config = dict(
    n_layer=10,
    d_model=160,
    n_experts=64,
    experts_per_token=2,
    d_expert=64,
    d_shared_expert=64,
    activation='clamped_swiglu',
    moe_layers=[2, 3, 4, 5, 6, 7, 8, 9],
    router_score='sigmoid',
    normalize_top_k=True,
    routed_scale=1.5,
    balance_loss=0.00103,
    balance_bias=True,
    n_groups=8,
    groups_per_token=4,
    init_std_router=0.0213,
    lr_router=0.00306,
    n_head=5,
    n_kv_head=5,
    head_dim=32,
    vocab_size=2048,
    norm='rmsnorm',
    norm_place='pre',
    norm_eps=1e-06,
    positions='rope',
    rope_base=10000.0,
    rope_fraction=1.0,
    qk_norm=False,
    attn_scale=0.177,
    tie_embeddings=False,
    parallel_block=False,
    init='normal',
    init_std_qkv=0.0457,
    init_std_o=0.0,
    init_std_up=0.0457,
    init_std_down=0.0,
    optimizer='adamw',
    lr=0.00362,
    lr_mult_qkv=0.4,
    beta1=0.9,
    beta2=0.95,
    lr_head=0.00885,
    warmup_steps=300,
    schedule='wsd',
    decay_fraction=0.936,
    decay_shape='linear',
    final_lr_fraction=0.0,
    batch_tokens=131072,
    seq_len=512,
    doc_mask=True,
    z_loss=0.0001,
    train_tokens=536700000,
    steps=4095,
    dataset='wikipedia_en',
)
Below are experts of layer 6 (counted from 0) of a mixture-of-experts language model. Rows are named router (the router's row for the expert), gate (a neuron's input weights, with its number), up (a neuron's input weights, with its number) and show model dimensions 0-159. Each number is 200 + 40 x the weight over its row's rms, rounded and kept within 0 to 999.
After each expert's rows: a language model's description of what the expert responds to. This comes from a sample of Wikipedia text that the model never trained on.

# expert 42
router,210,172,191,250,153,180,188,231,159,257,197,90,174,185,201,246,189,226,202,231,191,165,141,162,252,237,257,234,190,230,161,210,254,176,139,212,164,177,216,138,193,225,142,206,224,213,242,149,130,118,232,219,142,129,187,211,231,190,151,200,206,161,145,195,181,242,188,181,258,170,178,228,254,139,194,274,219,186,214,212,144,218,209,155,173,239,143,178,270,245,102,193,186,250,191,220,245,222,214,215,200,207,208,179,201,259,226,189,255,187,175,182,140,151,134,265,168,159,128,250,254,169,179,232,277,228,160,204,202,199,193,96,165,154,283,192,157,207,254,201,188,195,204,159,202,180,163,210,211,178,288,234,122,177,202,240,156,227,205,261
gate0,143,111,171,303,180,216,224,277,197,203,200,175,176,219,194,168,195,247,220,189,203,143,164,240,227,208,171,231,191,241,123,177,205,180,160,180,154,213,259,243,237,249,184,181,217,194,245,242,226,153,211,176,169,174,219,286,211,162,197,228,181,249,137,252,161,262,214,189,190,200,187,238,221,253,279,201,176,188,246,253,207,238,279,173,173,184,179,181,283,198,176,200,184,203,151,230,151,340,211,158,202,210,221,205,256,207,82,175,253,214,201,204,142,144,221,160,252,195,103,254,194,212,255,223,297,234,214,222,176,166,148,207,193,183,219,183,185,266,189,131,153,191,231,223,232,187,158,232,206,196,209,199,170,225,234,248,196,223,239,258
up0,202,212,134,239,148,195,214,185,143,241,266,177,238,193,219,203,210,240,99,207,275,144,164,209,261,264,191,261,234,156,168,211,268,157,203,175,213,213,129,186,155,308,148,198,258,203,250,220,168,156,143,203,193,166,211,198,286,203,173,180,175,245,203,276,218,201,190,205,197,240,155,141,214,223,245,209,205,157,120,198,201,225,264,186,145,177,171,218,220,169,164,229,194,218,173,261,220,235,194,230,188,200,202,142,221,240,153,155,276,177,281,239,133,201,212,173,238,175,143,186,198,150,230,215,228,217,200,188,243,174,195,248,224,97,226,119,214,284,186,209,148,176,216,224,252,221,222,235,150,208,158,203,151,179,239,282,195,179,238,163
Description: Line breaks, ordinals. Line breaks after headings or list items, ordinal th and ird endings, and words like first, second, film, year, such as mon-th-s.

# expert 11
router,261,159,185,273,179,173,147,268,157,246,207,182,165,148,164,220,227,236,260,133,208,157,149,137,155,210,144,247,187,165,144,242,270,165,196,265,183,143,251,120,208,175,231,209,235,143,252,145,171,195,208,192,228,211,186,244,242,260,144,257,204,125,179,182,174,233,138,190,236,196,149,173,249,120,304,204,210,149,211,192,201,200,204,255,187,234,178,240,259,235,129,157,208,287,207,201,179,248,210,187,209,197,192,197,204,183,151,174,237,132,211,181,147,178,122,212,164,199,179,252,201,144,178,234,298,199,124,213,224,179,192,175,204,138,254,162,167,169,205,224,193,167,211,220,241,200,210,184,162,200,206,196,182,165,244,234,145,237,136,217
gate0,286,172,183,215,163,157,215,280,189,270,204,208,165,164,212,241,125,210,212,277,203,251,200,208,182,157,187,353,199,233,242,232,236,197,180,170,187,238,231,175,136,204,228,165,173,244,242,212,243,198,157,241,204,203,202,187,253,212,124,228,158,139,196,167,165,229,206,213,130,218,121,141,221,204,183,214,221,203,275,235,203,226,167,194,227,228,167,115,153,214,208,163,212,237,237,283,116,190,251,195,152,187,230,207,234,269,203,201,232,142,240,261,198,117,207,248,111,244,263,214,176,184,215,158,189,198,194,266,214,204,210,165,202,189,189,177,197,262,144,220,182,214,252,232,211,226,168,188,231,163,209,244,148,111,255,174,176,197,196,218
up0,230,266,175,161,215,206,109,250,226,240,140,197,237,183,250,192,150,190,156,194,253,150,308,201,188,174,251,243,255,205,206,213,157,169,213,197,195,237,170,229,165,164,206,266,165,145,198,169,218,169,227,159,174,158,264,236,233,198,195,214,174,182,298,202,244,309,216,187,240,241,210,164,259,128,179,201,196,215,253,174,211,232,195,179,224,255,190,191,148,219,247,235,241,142,215,245,168,171,241,265,160,222,146,193,193,174,183,164,208,152,229,231,191,202,183,181,105,151,153,203,161,157,139,188,285,183,220,269,218,183,110,214,217,138,221,239,132,133,216,182,250,204,181,182,235,232,220,178,292,202,198,202,151,133,219,239,176,244,184,213
Description: Mid-word pieces and "in". The preposition in, plus word pieces inside words after a consonant onset, such as callig-rap-hy, he-ap, g-row-th, per, work.

# expert 41
router,218,144,144,301,145,203,182,207,134,234,196,235,201,113,210,237,206,224,167,192,246,153,121,148,216,204,211,216,169,189,158,261,236,226,175,221,189,228,147,226,184,156,253,193,204,181,230,233,142,230,228,118,176,154,198,203,232,227,161,185,213,195,193,191,182,238,176,231,211,125,257,195,264,131,265,196,218,121,241,200,181,145,238,155,105,175,210,178,257,168,176,251,189,252,158,192,205,209,259,231,236,207,177,193,259,218,151,147,241,156,122,149,215,214,137,247,200,181,159,231,203,170,132,269,292,159,178,179,268,247,164,224,140,203,204,200,213,180,170,245,207,249,180,220,220,167,154,153,220,180,233,212,208,164,189,228,147,273,170,268
gate0,290,166,205,210,211,199,210,245,232,214,179,203,205,159,291,193,234,187,176,182,191,177,222,173,217,230,147,251,259,200,188,183,175,174,243,180,206,223,252,208,142,261,174,173,286,135,231,245,143,267,297,155,272,226,239,243,219,188,187,171,134,216,217,266,219,162,87,198,213,199,254,200,245,203,223,189,207,309,206,155,304,161,167,214,133,170,220,217,167,196,197,263,239,260,275,244,202,221,209,210,215,208,182,191,207,194,205,214,244,199,230,62,217,189,243,238,231,158,248,145,148,187,161,219,187,193,146,232,129,152,205,210,177,168,159,177,206,207,220,150,257,176,190,242,216,170,185,178,173,172,230,264,234,185,190,184,199,238,234,178
up0,174,188,244,201,195,158,147,153,164,160,166,156,218,230,168,229,246,178,226,205,201,153,229,219,169,189,207,197,237,182,309,191,224,251,245,227,198,226,227,221,259,200,194,258,204,141,170,193,220,150,194,165,191,270,123,154,194,150,234,195,156,204,179,181,230,237,275,272,208,218,138,190,223,207,154,199,249,324,245,246,169,239,156,227,323,212,171,140,209,260,211,207,132,226,227,183,163,264,209,173,159,212,232,113,164,157,198,229,177,230,140,160,127,131,261,175,207,157,164,198,206,224,186,207,215,279,101,158,252,186,264,177,173,211,199,167,162,167,239,183,224,214,185,179,202,209,167,185,230,262,212,238,157,175,152,206,201,173,149,232
Description: P, V and sp starts. Word-initial p, P, v, sp, con and app, including table headers like Pos., puzzle, apologizing, Up-on.

# expert 56
router,200,204,187,251,127,159,183,246,182,192,93,202,234,96,188,240,176,269,222,205,259,192,236,185,218,274,263,210,122,257,194,258,224,231,140,216,224,177,247,171,261,241,233,188,209,207,207,213,177,123,200,125,141,212,190,235,237,239,232,192,147,208,195,142,171,205,168,163,236,172,162,159,203,150,254,199,238,143,224,184,242,170,197,127,188,216,224,223,241,221,110,179,200,225,179,220,249,246,197,230,194,162,163,247,179,241,257,182,233,209,119,161,182,182,148,223,205,195,185,218,224,137,144,230,290,168,196,195,238,209,169,205,173,220,203,195,154,149,222,208,147,201,221,124,167,159,141,260,224,144,240,251,105,202,146,225,213,248,175,185
gate0,134,165,204,202,211,315,187,278,252,244,190,170,169,171,212,155,210,162,157,187,263,159,203,189,244,186,194,240,156,168,148,243,166,192,201,181,196,220,231,233,234,169,236,227,195,204,214,214,167,110,231,150,161,194,195,238,194,229,207,176,163,239,207,282,176,221,165,244,244,173,149,190,188,196,211,246,274,177,231,199,209,207,230,166,161,205,179,244,197,245,199,164,227,167,136,190,174,219,174,211,154,259,176,184,150,101,195,125,232,218,172,229,117,217,182,153,244,61,146,230,242,145,268,249,248,146,160,237,262,226,133,187,239,201,250,216,231,162,209,257,208,130,133,205,231,102,236,168,184,193,222,176,182,203,204,170,161,206,170,195
up0,257,267,195,202,211,194,157,207,261,287,137,224,230,174,155,152,190,184,237,203,232,144,218,225,188,153,217,220,136,150,155,196,154,224,167,203,191,209,246,224,211,240,161,148,192,213,210,203,216,288,154,174,168,246,201,146,164,108,208,267,184,167,195,216,167,123,259,232,177,231,146,145,190,217,178,171,181,208,248,229,267,200,161,170,196,216,164,182,160,180,170,137,220,214,200,234,203,197,198,179,253,132,165,223,163,187,235,271,282,182,149,312,197,213,228,213,261,174,235,184,154,158,218,172,213,235,254,200,274,247,120,274,247,232,219,206,199,188,173,196,127,153,162,257,223,170,211,123,212,144,256,157,124,197,232,202,145,183,209,172
Description: Mid-word syllables st/ab/and. Word-internal pieces such as st, est, ab, b, and, ow (sabbatical, sandwiches, Comstock), plus le-ft in LaTeX \left.

# expert 13
router,251,156,214,232,173,229,180,171,141,192,222,202,229,129,175,226,229,239,220,161,210,163,151,147,178,245,198,232,182,161,143,234,195,182,158,197,187,188,240,174,182,161,178,152,189,128,237,199,185,137,221,87,178,199,213,226,250,233,98,208,155,169,219,183,212,192,219,142,239,136,180,206,262,161,220,210,211,121,259,221,171,171,254,171,125,228,229,199,287,241,169,187,291,242,201,210,149,210,227,197,216,177,151,172,172,244,234,169,183,148,199,173,143,172,83,217,122,186,128,241,233,205,199,245,224,186,137,147,235,182,198,144,186,208,236,217,166,200,184,206,164,229,213,180,222,174,169,211,271,185,227,230,189,139,88,244,202,218,118,240
gate0,189,169,197,243,190,225,152,186,202,177,207,208,171,153,188,207,285,182,207,200,188,177,191,144,262,166,125,157,267,170,229,179,181,154,165,260,207,216,219,220,244,214,265,161,206,201,151,166,170,227,254,170,221,268,178,188,286,236,171,236,187,194,208,192,214,205,210,200,237,156,264,185,189,158,297,253,216,166,223,195,189,183,213,187,138,198,196,221,206,177,187,221,246,126,168,253,203,217,229,190,252,246,140,235,252,124,231,135,330,196,190,116,245,171,135,259,184,194,242,192,207,213,236,159,196,223,204,223,139,195,189,195,140,190,189,189,211,191,233,205,179,179,309,84,217,201,168,274,263,220,226,237,200,119,192,221,175,183,123,259
up0,165,139,146,233,155,232,142,181,164,233,214,214,178,188,228,199,247,187,214,224,146,171,229,114,227,149,168,179,160,144,269,188,192,203,154,203,220,200,220,242,180,174,220,92,179,158,170,181,212,218,157,233,246,270,213,175,284,242,104,228,267,235,199,161,219,185,241,213,212,163,240,195,177,111,272,223,217,137,220,179,205,195,247,172,207,167,225,252,173,185,126,232,217,147,145,236,152,194,181,228,218,233,168,162,172,166,241,188,317,194,185,215,243,167,226,236,195,208,272,239,270,251,206,201,175,232,230,136,182,154,190,260,154,155,185,178,175,244,208,174,145,216,288,113,180,180,197,227,237,171,259,164,218,196,160,252,190,214,180,252
Description: Music release vocabulary. Word pieces in music-release and album text, such as Rec-ord, Tr-ack-s, c-op-ies, plus line breaks and slashes inside tables.

# expert 20
router,144,118,219,278,125,212,162,274,201,180,165,187,178,139,164,225,205,209,208,158,151,138,191,186,272,217,230,232,213,213,172,214,216,171,139,243,174,211,165,204,225,191,200,158,195,159,215,242,151,171,206,131,226,198,227,220,181,203,232,274,185,162,162,216,115,229,220,190,234,146,188,285,189,120,226,163,207,152,246,227,262,164,223,162,173,302,169,183,239,254,183,208,196,203,195,202,246,216,244,226,178,250,140,211,227,254,265,132,254,193,140,171,135,136,166,233,176,205,141,156,229,190,190,183,307,144,177,179,191,230,167,144,191,173,224,238,208,257,205,227,221,219,192,125,244,181,182,214,210,126,264,227,145,193,213,242,179,247,170,260
gate0,200,141,210,156,150,225,141,190,188,308,207,190,240,190,207,188,212,222,255,160,171,212,204,247,301,185,225,184,239,206,173,191,249,184,205,179,135,260,226,212,246,150,174,170,143,226,189,149,215,238,237,122,174,157,134,175,197,198,106,206,165,180,194,129,214,241,165,196,211,208,244,275,194,244,237,149,269,183,221,250,275,178,169,167,172,200,169,293,226,233,198,175,208,215,149,231,231,240,316,131,191,205,167,219,226,226,141,204,203,229,192,194,175,198,256,211,167,119,152,212,213,205,216,213,189,122,156,190,229,241,209,131,158,203,247,275,210,193,145,194,212,184,182,115,203,111,227,255,252,150,238,198,219,178,229,154,206,195,195,216
up0,183,148,230,201,143,144,123,176,210,291,198,194,217,273,131,236,255,227,252,246,182,236,236,235,193,188,250,220,184,186,224,220,226,144,158,130,159,267,195,301,213,149,159,219,210,213,160,174,199,232,224,106,204,183,128,157,160,174,138,180,200,171,202,126,188,221,162,235,219,230,173,242,228,258,170,150,238,182,266,243,224,265,175,149,172,198,181,207,208,239,139,193,259,215,206,208,279,226,243,111,196,196,206,250,249,210,207,201,227,213,154,206,202,192,233,207,185,205,221,179,193,176,177,211,213,155,144,217,216,256,210,106,143,236,264,252,217,95,146,216,218,193,191,101,229,198,233,235,183,204,273,185,169,169,205,197,229,225,175,215
Description: Word-initial consonant pieces. First pieces of split words beginning with consonant clusters or letters, such as rel(atively), dis-pl(ay), l(ast), th, wh, often after the or a.

# expert 2
router,172,185,193,236,220,192,152,178,174,256,186,166,173,113,200,259,231,221,194,186,194,194,218,168,195,219,225,269,198,217,189,192,222,259,142,268,239,189,199,217,192,215,320,223,269,186,269,157,135,206,175,187,198,259,204,264,218,265,210,173,248,147,119,152,169,303,165,224,176,193,214,222,223,147,227,191,231,184,259,207,183,140,235,202,143,227,152,157,162,195,166,148,227,232,180,155,176,198,238,182,221,204,133,257,221,221,247,119,244,174,161,177,226,165,156,264,147,221,184,218,244,146,157,226,218,182,211,226,239,276,173,166,208,140,221,206,182,237,274,226,230,156,224,184,212,134,158,206,177,175,228,213,144,184,171,283,227,266,101,202
gate1,197,125,234,196,144,218,235,208,152,246,163,175,204,135,166,152,209,125,206,247,125,201,218,184,205,232,155,124,253,248,155,161,186,235,179,248,216,201,217,180,194,252,244,189,121,197,288,219,163,205,230,163,171,214,181,227,156,283,246,234,223,165,131,192,223,217,163,230,187,221,255,196,172,185,172,225,192,172,286,161,268,160,203,165,223,250,158,199,171,192,149,248,218,232,191,159,122,249,186,194,162,113,180,175,141,163,199,177,254,246,194,222,183,231,231,189,161,173,112,203,154,172,157,193,149,197,151,246,221,216,153,240,154,160,196,189,230,224,255,187,240,162,102,253,163,197,186,221,169,244,189,237,162,129,207,189,197,181,86,228
up1,236,243,201,157,232,126,231,237,229,200,225,253,179,174,186,188,172,198,198,197,164,209,230,205,254,92,72,203,226,208,139,139,190,211,208,234,200,199,169,184,201,246,186,223,233,249,268,183,203,218,153,185,194,215,154,269,176,241,212,194,217,151,132,205,224,142,200,189,169,275,185,237,186,171,117,201,246,203,295,127,225,220,205,175,209,165,174,231,154,220,154,229,193,203,138,168,199,197,149,237,294,142,111,290,175,210,209,145,231,180,212,191,155,269,229,232,243,192,155,250,205,151,148,256,198,173,209,155,194,197,177,208,199,264,244,177,225,123,242,151,148,146,193,180,188,251,236,252,194,218,212,193,181,135,146,172,211,210,143,247
Description: Relative words and "at". Relative and linking words like that, which, where, there, plus word-internal pieces such as at, ater, ect (Latvia, Snatch, natal).

# expert 19
router,218,130,156,272,136,198,190,196,179,262,147,175,161,147,202,246,256,231,300,200,196,137,115,179,199,175,197,237,159,238,155,235,223,182,197,275,203,170,179,161,232,204,250,190,238,190,228,121,172,140,189,106,173,202,194,168,195,226,187,196,153,181,154,146,178,216,232,164,237,126,207,239,185,137,213,250,302,150,241,180,249,151,195,176,209,205,186,176,235,257,151,137,160,274,212,221,158,214,238,185,213,225,204,200,184,179,194,72,244,187,198,208,169,129,154,222,173,183,165,228,227,144,157,212,263,157,165,198,257,172,173,125,165,159,262,205,202,232,197,199,177,203,203,198,222,155,158,195,235,209,270,217,184,141,238,171,223,247,182,235
gate0,229,218,243,185,188,141,210,213,168,152,172,202,120,242,231,201,315,194,155,196,199,63,180,227,225,237,201,193,198,202,183,201,194,204,197,160,199,201,226,197,306,227,226,245,194,172,265,227,213,192,225,216,172,181,193,202,226,242,289,217,205,193,273,225,229,167,154,162,198,105,187,244,178,295,202,210,191,203,268,270,149,202,166,224,172,181,181,259,252,246,238,208,168,132,206,188,171,259,150,162,142,188,197,113,211,161,189,154,198,201,235,188,251,283,149,194,208,223,236,269,254,206,211,245,201,199,191,196,199,227,222,187,231,178,134,179,187,267,167,196,249,284,198,194,156,308,172,165,209,117,205,201,179,231,182,202,196,246,184,231
up0,214,107,219,200,230,248,208,195,224,220,222,187,191,208,148,202,150,198,143,177,191,229,192,178,216,270,161,194,162,128,182,254,206,194,223,211,192,130,245,111,223,231,207,218,183,145,288,164,169,188,252,192,126,180,244,190,185,166,159,186,231,200,140,189,226,239,177,217,233,204,187,164,176,167,308,168,222,225,221,248,216,162,266,207,194,176,115,179,170,202,222,238,206,231,168,139,175,199,149,244,214,183,196,192,165,289,225,226,250,172,183,188,174,169,205,171,159,99,165,172,248,149,223,192,96,103,175,213,134,223,191,263,217,165,156,181,249,241,254,219,179,267,244,242,230,252,168,219,167,269,245,280,189,189,132,231,180,185,228,177
Description: Space before numbers. Lone space tokens, mostly after table pipes, commas or words, just before a number, year or date, like | 59.0.

# expert 29
router,173,112,168,250,122,188,224,219,208,240,164,177,159,145,166,235,201,206,241,225,202,125,190,158,244,214,216,223,156,244,181,198,233,231,182,210,216,241,189,173,198,199,185,204,228,164,231,177,179,168,169,123,230,187,170,174,216,264,225,209,159,157,159,154,200,230,157,206,222,188,183,191,286,120,240,235,207,127,246,255,151,166,255,172,169,194,158,206,237,255,115,169,174,263,212,178,206,244,274,232,206,232,177,250,259,199,240,149,206,226,223,125,167,197,115,297,223,174,254,189,213,235,157,213,263,203,142,209,287,160,202,176,178,180,143,141,193,304,192,207,206,213,182,154,206,165,163,237,205,180,207,254,210,173,211,223,137,302,165,247
gate0,211,155,208,250,187,293,239,214,192,237,141,154,201,152,188,217,211,287,182,178,175,139,251,197,236,165,166,196,206,164,222,224,236,170,240,154,177,183,251,242,211,164,225,263,264,186,184,215,166,216,261,216,218,163,205,184,305,238,180,207,141,233,267,201,186,252,204,248,262,128,237,239,278,207,199,172,206,269,234,244,258,232,206,139,123,198,164,205,197,205,189,254,199,199,221,131,207,182,196,222,154,172,163,167,229,189,184,86,178,216,189,174,130,182,221,116,202,194,281,181,151,205,232,229,188,172,216,181,245,193,246,170,253,217,153,230,235,156,168,196,270,189,170,177,164,197,218,181,173,228,163,202,230,231,203,268,121,314,181,243
up0,202,196,242,206,230,259,216,188,212,253,211,168,166,201,105,189,224,235,125,248,232,183,229,212,258,205,186,248,131,209,216,252,132,145,215,233,138,155,222,129,196,239,169,202,207,218,220,179,170,242,212,219,212,252,180,165,182,155,226,236,137,214,171,166,209,182,252,211,253,106,156,272,250,110,192,190,159,174,234,275,193,205,174,166,189,167,184,146,205,201,155,271,237,245,227,107,186,198,222,222,123,169,198,229,239,190,236,143,205,229,149,274,231,231,246,201,259,276,257,218,241,200,179,261,148,213,253,191,237,237,180,156,213,220,198,223,229,215,195,271,238,202,128,161,163,195,298,181,200,226,249,202,197,212,132,245,207,234,155,235
Description: Inner syllables of names. Middle pieces of words and names like Pol-it-ical, Ath-let-ics, Util-it-a, and starts such as Pr, Cal, polit, act.

# expert 28
router,254,190,195,206,165,137,113,256,197,285,196,195,224,145,204,250,194,179,207,206,250,223,153,171,192,246,202,176,177,239,163,236,209,188,157,257,168,206,269,196,118,173,198,148,197,184,225,183,125,161,201,170,152,204,178,185,244,248,195,142,202,161,203,208,194,219,204,222,216,125,174,273,253,140,186,232,185,114,242,183,216,185,230,199,124,221,189,186,205,231,225,171,233,242,153,214,147,273,219,161,197,219,160,236,174,201,237,114,208,184,175,134,118,118,76,234,156,188,196,242,272,187,167,153,260,178,117,190,251,240,177,219,152,156,222,212,173,213,217,201,165,188,248,182,225,182,177,240,215,168,248,208,122,168,151,231,204,261,153,225
gate0,201,223,238,211,182,171,277,218,127,194,197,165,230,162,179,188,199,244,191,197,213,157,176,172,226,217,211,216,179,171,218,247,190,217,175,254,193,242,186,130,189,107,188,179,217,216,241,209,126,178,157,216,128,152,104,250,159,239,241,243,155,203,206,163,241,134,242,240,299,159,182,242,173,201,183,226,191,161,163,138,251,203,270,240,148,152,147,209,206,243,122,182,227,145,188,116,261,159,194,168,166,212,170,186,223,197,189,164,219,199,207,230,219,170,201,149,241,235,208,197,206,230,152,177,268,243,316,286,234,215,276,180,185,155,251,166,180,243,170,228,90,128,216,216,224,222,196,206,171,214,251,188,136,191,163,246,185,186,212,213
up0,190,202,215,222,176,183,251,277,242,137,220,189,200,194,178,207,215,229,179,146,219,159,142,184,202,201,235,169,246,194,150,227,204,204,213,222,179,212,229,154,146,197,220,203,328,235,253,179,220,199,230,211,249,156,177,222,239,271,121,215,181,185,232,205,199,164,311,170,161,212,187,186,231,182,203,365,183,173,150,208,222,188,193,196,200,105,190,271,206,225,174,126,233,191,238,188,167,184,202,190,191,281,296,113,220,233,189,176,245,207,199,157,208,257,205,151,198,198,219,211,227,185,158,257,245,149,177,196,252,215,245,191,187,151,203,187,215,242,186,289,161,203,194,245,284,184,175,229,245,246,205,243,121,246,203,212,207,229,222,262
Description: Determiners, quantifiers, -ing. Quantifiers and determiners after "the" or "in", like one, first, other, most, this, main, plus word-final -ing in singing, falling.

# expert 3
router,199,169,124,306,128,183,128,212,169,254,183,239,151,140,210,243,248,222,193,197,276,113,111,165,205,197,190,276,144,232,130,197,227,185,186,268,174,186,232,210,211,138,240,184,210,196,264,212,132,205,202,252,205,230,195,198,206,226,205,247,147,153,178,160,125,271,188,130,196,105,201,225,251,139,237,250,201,178,244,291,174,140,191,188,138,215,195,204,191,237,134,205,208,192,205,211,173,224,218,233,199,197,181,233,211,214,193,139,261,168,183,120,168,192,197,233,156,167,152,218,238,110,158,239,186,177,144,204,238,232,218,131,163,189,182,165,172,228,212,202,186,234,201,203,223,172,208,169,229,193,268,226,206,143,176,200,234,248,156,208
gate0,171,214,213,195,212,188,195,194,223,238,168,201,256,187,216,147,211,139,255,201,246,200,282,195,178,188,180,138,240,181,203,228,183,196,217,255,164,214,151,207,201,186,236,232,176,232,160,192,115,175,151,187,216,209,144,168,223,163,248,205,173,208,202,197,207,191,140,291,190,209,182,183,237,179,192,138,159,243,235,151,169,266,185,223,234,228,147,181,273,182,204,307,161,185,162,189,161,219,144,138,168,135,181,275,167,199,239,206,147,235,234,158,170,156,194,167,173,230,165,234,183,288,86,187,281,172,170,204,230,163,137,155,191,209,196,275,211,246,178,158,264,183,194,143,186,197,247,226,312,113,249,251,200,221,215,159,156,256,181,242
up0,180,168,245,206,194,226,196,240,167,224,183,229,215,191,238,218,179,183,264,193,222,228,237,202,167,105,202,202,196,187,259,230,188,99,155,226,115,201,233,245,219,196,229,212,198,212,242,168,186,174,226,169,211,228,182,198,179,226,185,141,219,207,216,128,237,212,184,236,239,201,208,145,261,261,280,171,173,220,178,183,94,237,230,213,222,249,170,162,220,197,211,204,207,218,90,161,146,164,184,162,138,133,247,162,204,136,254,203,209,152,182,174,198,147,162,96,215,183,160,169,205,360,219,204,244,201,222,228,117,166,168,235,158,196,203,175,190,189,195,173,247,273,176,252,141,223,205,149,172,174,145,238,158,121,194,215,184,234,166,179
Description: Noun-linking prepositions. Prepositions and conjunctions right after a noun that tie it to a following noun phrase, such as of, from, by, between, and.

# expert 38
router,208,155,178,234,157,202,154,178,187,278,151,184,208,203,194,210,189,239,223,184,168,152,132,151,244,190,216,280,189,233,178,213,188,188,172,264,153,177,237,193,232,206,254,188,218,187,167,95,167,170,196,113,115,218,178,267,266,185,199,222,143,182,164,206,253,193,189,156,205,175,142,217,220,168,195,183,211,141,191,277,146,150,210,195,164,302,139,219,216,236,142,95,192,230,119,185,240,268,293,173,222,193,201,176,210,184,244,95,252,218,180,179,225,147,215,237,229,165,234,205,192,257,189,204,258,171,203,173,220,184,139,127,174,181,202,225,219,196,186,218,181,200,224,204,297,165,238,240,220,194,216,258,171,132,189,219,154,220,177,228
gate0,180,123,168,170,226,306,264,203,230,183,192,180,223,202,157,234,226,209,171,176,222,121,118,187,249,198,147,185,196,186,138,181,216,253,215,184,218,208,246,119,222,185,231,275,171,201,191,196,183,205,223,169,193,152,189,164,238,241,199,200,256,165,219,194,202,201,197,114,166,157,215,214,180,202,263,209,256,206,230,213,174,224,237,229,205,222,195,196,219,288,159,169,209,259,219,239,97,190,252,248,200,127,162,212,151,201,180,189,183,143,220,182,163,202,177,213,163,125,255,230,294,191,214,219,203,149,201,279,193,83,175,152,266,158,162,178,259,210,193,216,250,226,216,158,147,142,159,178,266,157,199,127,225,212,221,249,259,139,232,186
up0,169,217,184,151,290,241,217,243,251,174,222,182,194,236,182,251,183,133,143,131,253,162,170,273,212,167,193,187,212,151,205,200,245,212,151,88,211,188,242,189,176,132,165,217,189,209,196,166,198,192,208,191,155,186,192,148,195,157,304,186,243,195,277,251,190,188,223,137,181,215,187,208,210,209,197,260,215,156,186,185,156,270,182,259,190,245,117,152,178,242,155,175,256,201,209,190,123,163,257,311,135,175,90,228,221,147,202,197,172,113,192,173,168,207,156,173,115,168,212,170,216,232,159,182,214,188,202,219,190,205,160,173,208,190,187,194,255,177,158,212,239,215,199,127,203,146,205,215,256,134,177,175,216,213,137,227,252,175,188,172
Description: Word-start pieces with r/al. Early or middle word fragments such as al (album, Italian), ri (Austria, trial), se, gr, res, often right after the or an opening bracket.

# expert 27
router,171,87,228,233,184,150,180,230,209,177,147,175,228,157,205,262,271,174,149,196,283,177,139,181,235,234,230,199,178,236,168,225,200,226,192,278,185,218,246,188,194,151,169,154,196,115,193,269,111,201,207,152,206,208,208,270,200,225,136,233,203,155,187,156,197,268,204,192,186,212,197,220,245,91,232,222,192,184,234,205,169,132,198,189,150,261,152,210,252,241,162,119,182,241,206,174,185,245,262,174,216,242,200,200,253,226,223,195,268,169,161,133,197,180,174,262,161,193,153,225,275,185,183,169,238,216,162,222,186,251,234,178,173,160,224,213,196,200,187,241,214,188,206,179,240,197,163,202,219,198,301,232,221,146,204,261,161,244,96,268
gate0,139,158,217,221,154,251,224,194,158,154,102,111,184,257,168,205,252,162,181,129,198,175,177,219,203,98,161,205,209,173,142,250,189,260,208,188,205,193,185,129,160,178,258,208,276,223,230,241,148,175,216,170,164,147,229,228,182,233,226,152,282,191,174,238,212,234,166,242,203,177,199,123,275,183,206,219,174,281,169,220,181,187,210,115,180,255,191,213,261,154,189,203,140,212,213,215,139,208,237,222,160,255,137,239,163,181,197,208,236,179,197,148,261,148,151,273,158,282,169,179,227,139,170,230,224,196,251,232,206,175,241,198,88,226,229,197,235,215,154,211,190,182,197,195,185,197,201,234,193,199,169,193,236,145,255,252,152,218,217,246
up0,178,144,180,205,182,174,219,187,191,175,112,200,214,174,136,173,239,201,185,160,268,217,191,246,209,148,157,171,141,205,149,171,216,274,166,155,227,158,191,253,175,189,185,174,218,199,279,233,208,200,167,164,179,176,209,145,210,259,173,165,257,166,97,201,174,221,257,222,233,179,139,178,195,189,291,242,153,274,191,225,212,205,215,206,153,313,227,202,176,187,154,214,210,176,214,163,152,253,229,211,209,205,171,186,207,157,177,169,261,125,256,243,230,170,143,258,187,222,250,167,247,138,219,183,227,196,296,202,219,177,156,184,125,248,244,242,241,198,206,229,144,133,285,209,228,156,190,246,163,155,237,122,213,193,145,259,230,204,242,198
Description: Time and place prepositions. Prepositions opening time or place phrases after verbs or at sentence start, such as on 1 September, in Athens, after, during.